Weights of a small mixture-of-experts language model, trained from scratch on English Wikipedia.
Size: 14 layers, vocabulary 4283.
Below are experts of layer 6 (counted from 0) of a mixture-of-experts language model. Rows are named router (the router's row for the expert) and show model dimensions 0-127. Each number is 128 + 32 x the weight over its row's rms, rounded and kept within 0 to 255. Numbers have three digits each.
After each expert's rows: a language model's description of what the expert responds to. This comes from a sample of Wikipedia text that the model never trained on.

# expert 0
router:128123179197164077183137070161186201128127152084141115146108119115148143110101090183143169091121110096097133122132188136192151134153180175088103093152099176127154161119116099095102157131139108151156141130127097184112121170094133117136118116111161103154105152142172180115148140121070202142124126119161148176094138156121071166145146153107124134087147115060181191189090124139137151133160
It responds to: Headings and math delimiters. Wiki section-heading markers like ==, ===, the closing $ of inline LaTeX, plus line breaks and paragraph-initial words after headings.

# expert 11
router:117074121195214071192118104107184165118052138102132176154099137152094129083107097170104117139100113109083139139122147121147149103103201153186088112146117198109125144156133107109140182164151087144108137056096149172108152157107084123121172155148202117110116119084134138146151115121146118177077106094102108118147084152135101186189119114091100134110151143109155123121130134107114139181147
It responds to: Line breaks, list starts. Newlines and the first token of list items, table cells or sections, such as - R-unning, Comp-lete, p-op, with digits of years.

# expert 7
router:153117202144187088151124083100156149118184153122142180161117059113152119160172158104110184077161153080096170119127076117073085119133148131123163067081049156139137182120121120143143115144130133135167104132127175135090143148104140176111156065092143132148055173111154157098115124152151128114118101105132170115130113146080138119157147056099098105142139112071149175184133100098158109107163
It responds to: Sentence-final periods, clause links. Full stops ending sentences, table bars, and clause links like which, but, who, plus mid-word stems such as econom-ic, techn-ique.

# expert 1
router:166110215177160079150187020108189152126124146134114171125076086101114108164081094169142169167114124101095122092124138122159154108118113167141148107178121159134121163132150099111121153144205099142142136136094136160120187131137071094091118145129150106141079114170098170084163103076105203136141167113155107131116079106117106133146144139171123137158128132080164143144128057132165108122111
It responds to: Proper-name word endings. Last pieces of personal and place names and nationality words, such as Georget-own, Madagasc-ar, As-ian, Vlaš-ić, and whole names like John.

# expert 13
router:104106126144194071137164081080179229123057139156063137153115122077161132148116078215097157116117143139118138142115171090153098141129182120126082147135103167108146122154107076155144127100145081138170127129097135119110090134102118116105118137166123109133115164144138150105098105101109169149085164134056097079130106113065138155162134107117088140085139139091187113156090078137163074096137
It responds to: Infobox and taxonomy punctuation. Newlines, dashes, colons and capitals P or C in infoboxes, taxonomy lists, chemical names and match scorer lines, as in Subclass: C-aenogastropoda.

# expert 14
router:168132126170186094178152090112166198108140111130078117159105106133145100121120030140178157128145142078121128063131129137085133064133178133111152119142097164135130188220166190152149172126169117166099142156080125143120125172105129149102190076110134087194132131136175099130148169087149160103110143100120165102128128090175142171136149131116124183103127104124136118179094127131156117110138
It responds to: Al- prefix and table pieces. Pieces like al (already, alleged, algorithm), Al, to(tals), and prepositions with spaces (in, on, from) within sports-stats tables.

# expert 8
router:103121151125193095164172057130173151167086122102103178167103097137160144106101113153131143101152105098178122072118112109083120125151114154163100134087127153128113153125157142154090194164172114074118104120142153137108160149114183177110187119079195045153093113160134135129078121086108115171091141108122085132094056090125164150122098117146125087120112142091154161154068086094150112106179
It responds to: Prepositions and music/film words. Prepositions like of, for, by, on, and media nouns film, album, song, drums in music and film articles.

# expert 18
router:126139137154146095176178096094165172143087137117115162139098089110145082091096152173117144146145128073124176147144116112177125078141133126116143171128108108132101170159192152208133134156210055142124127127128117194127141162115117114121152114161120144178084125139190167120114093127079122113073128109153101110051085111154183160140161134160083100120129134126218156179112127135113111107179
It responds to: Word-initial stems before suffixes. Early stems of longer words ahead of suffixes like -ation, -ated: gl(obal), dou(bt), med, repl, incre, leg.

# expert 19
router:128094200162152048187147076102177166123147150039156128136128065157117125123126122171121142123141145109133106107137122073072178066122152160128080132107102154147149140129146134141120153106184155137154100154114141145092135172046144114126170163167151082121077151163143170103139100100091150135140142140127172160093078140142092156126163122148085167149151126142136155219123112155134136112197
It responds to: Numerals and determiners. Words after the or a that count, rank or quantify, such as first, two, second, other, most, top, third, eight.

# expert 12
router:102108172110175056167149099101145199122114120091133126161144123112118137156090119139115177139127088106125153145184129100087147132115154107103107151152096136100165179093154171177185165182159119142117116186104127171095082180142135147104098109141114140158123108152149129130103109132107186157089139139131135092081130142165118217181121138181087168152136163101144127202093050060130084120140
It responds to: Compass and geography words. Direction words North, South, east, west, km and place terms in geography or census text, plus stems like rest, rec.

# expert 9
router:109122199135232067117151028157183151153187105144131131131118093117140133108127126120168139072113168089107178149100132114118125090110140126174105130078115151103138148142111133116134165164142088128140156102147123085109125157118149142149173126139166110123075113152101131029133127081093154131099136121084109055087129117133107118123110096131074167116137151076177124191108114107095116065157
It responds to: Commas and prepositions. Commas, and, in, to, at the, by coming right after nouns or participles in prose and lists, as in Junior, Port of Spain.

# expert 3
router:185136148133169056153148080112136177194068172145106148165105101102124142182092125161104164098140084100136170125077086102116097161098125120138111102087062160152090143146136113124127145132094114107111130154102082170088187119149206161142156104130096134084103110211139152134159120109157177180130149163111126070076140101122124198170133144160086155102136120116140152154156094165149132162141
It responds to: Word-initial consonant pieces. First letter pieces of a word, mostly n, m, k, d, v, z, starting rare words, titles or species names, as in z-ero, N-adao, fl-uid.

# expert 2
router:118116187152230038232122004099145165128108113140149160136115145140134127160114116136114158158179133152113172096120139088099112090149114114130095081134104167120115160135115137148149130172154129126105145134138118147102091190148143124114144103156133149121139148133173130127179078139094146164154090141116106137155093080133183112179179149152072079091123146087148126122077135147148129147146
It responds to: Digits in tables. Digits and pipe separators inside number-heavy text: table cells, ISBNs, coordinates, scores, season ranges like 1991–92.

# expert 5
router:147116162120210122125130056135182140125114124128121151113134098127132122132116046172146119117115168113110129138129110079112101093155165153125111145111146141101145094160135141168112165148156091086145151152148126079117177126131174165121140135168171098097074122192154155071134122084045126107092098086056146102105080129176140175102152158169073158115123153059176147156136103081108157094191
It responds to: Articles and function words. Articles, prepositions and conjunctions inside running prose, such as a, an, of the, on the, and, plus opening stems after them like cont-ention.

# expert 21
router:157106138126163068133159067118138203108089145138118140131115104157179149139104145163099143131146094172150099095163185102163169085112116137148124100094096160128098148170134208125108166152157132131145167149104108148096183212155125159173101164087136149082184130164167112125096113087151137121094140098114128108098117139097104130185164142159110160094105117125198125159150014099136147104150
It responds to: Second word pieces, l/h/w/g. Single letters l, h, w, g, s, L, H beginning a word split into pieces, as in l-obbyists, l-adder, g-ender, with endings like -ing.

# expert 23
router:131129146177194031187149024105158155146124083137128101121137117167123105156064102167125184131158133158090136136115204084114128150143102138077133114171123213145101149137082124087138120161165136097098139142152130132131113202133145110097136116103143119105135150116141126116160096127095172138093109184125140142129105150102163167143191165140061103078136114108159122200114114139141118118151
It responds to: Numbers in tables. Digits and numbers, especially in tables and data fields, such as 50,000, 200 hp, 13:30, and the cell separators beside them.

# expert 20
router:182131127134169109151102064081160158089130110118096125121073120110122085127133092118166173148173112126145157094165123164092121115178143108148114123124042100145086168118107145200175191110148122145164152161107176167121133148107128205114155093143120109159109130091106147140117108084052142178160131089146105107132106086177103166162157157172078160121172163089193156160107111167146095115122
It responds to: Prefixes and non-Latin script. Word-start prefixes sub, ob, ad, con, pro, In, O, U, plus Thai, Cyrillic and other non-Latin byte tokens.

# expert 16
router:184133180159147067121143079106189121114095124107112160104076101121142101141123169143075211116132060096135203142088073100173131167104125144104086130093069167129120144103104119112193160154149128086156139148124162158090166158095179121079134133115165092143075129128120143133120078068107097142110109053109123132090114135144116106161165178147092144100115105098179105169134100158146103123139
It responds to: Person and role nouns. Nouns for people, roles and groups: head, minister, man, captain, drummer, club, group, John, often after the.

# expert 6
router:181129152176177056173107070124155131125079127082093113148110088144119132107077124176134123140141108113107161089121091151128130131166141074139119078136132174138143090128100121114113119117135153128143122118122129163095184166140086104115099093206193141089150121162168176158186129094109197127097125074098131063113079160170110152165168165155077185092157134077127143159068093131109132110142
It responds to: Capitalized word onsets. First letter of a word split off, often a capital after a quote, line break or table pipe: B, M, F, f, Th.

# expert 17
router:134132162175149090173131083094199168157062226110121138116115094181140139174100103148166130140184138075114115072128159121174116125148127124136129095122115143098148192182101102145155125107151123141124130113063127148113107144140153105137115168136181109107149116125109178147114132118124144108122143130097109062090076060137116200154155134174077152136173142130202155160131138195153104083110
It responds to: Vowel pieces inside names. Inner vowel-heavy pieces of foreign names and words, such as Takam-ats-u, Luz-on, Anat-ol-ia, and prefixes sp, dec, ap.

# expert 4
router:156126153179173063156126056099154124083109114091138174125115090127122144163054131144154147145149117089118173097104165156128126086137141137125099100104083155113123148135118127107135141095165078105128125134102169181090155221152124119131173120113128089112070083153142159110168149089072188185128161098130125063125116101132097180172098139153096127143119171055178148169116080165145097106113
It responds to: Foreign name pieces. Word-piece fragments inside non-English proper names and words, especially accented letters like ü, é, á (Jensen, Maerlant, Abdullah).

# expert 15
router:105126210153162044159174036126178175066150126162112104150144104114099132103132128168171146122204078110141097078126150114083166070109142099143084089114088094178131167159141108143135175128171081098141168084105095126071160191088124106134168097076153119132121116167152112096135138092090149088136137148117154125093086137139137130147138149127120173129139124130160148163140086106090129145137
It responds to: Verbs after subjects. Main verbs and auxiliaries right after a subject, such as was, were, also, remained, served, died, and endings like -ed, -es.

# expert 22
router:137114185187180106141130085138166181113125134133142138141119116086071138162153125154146164118146143093117123152156163183110148132185148121150104093137134202164199185113090111113151171151171103123119167113112132159118201143114114126139097099181144088113134109133135136170149162164144149135120148082072154108056124092100140119160205185180122066098148161119171121155197121115145083083137
It responds to: Year digits and pronouns. Later digits of years in dates (1989, 2014), and the pronouns he, she, plus short onsets like le, re, be.

# expert 10
router:122112200192143059123167104126158175132080090099141169121104129156137103154118125155132174166137115073103077138106126117153138146155140146170117063138092127146126162130090075115163143183169055129158139101068118182083138161149154129128161160136143123120091122124144161109204137146135125188093103112074110139098096111142152120211153168139110192123143129125171138192121061108127140131170
It responds to: Mid-word Latinate stems. Word pieces in the middle of Latinate words (not, effect, -lect, -osed, -cept), plus function words not, will, used.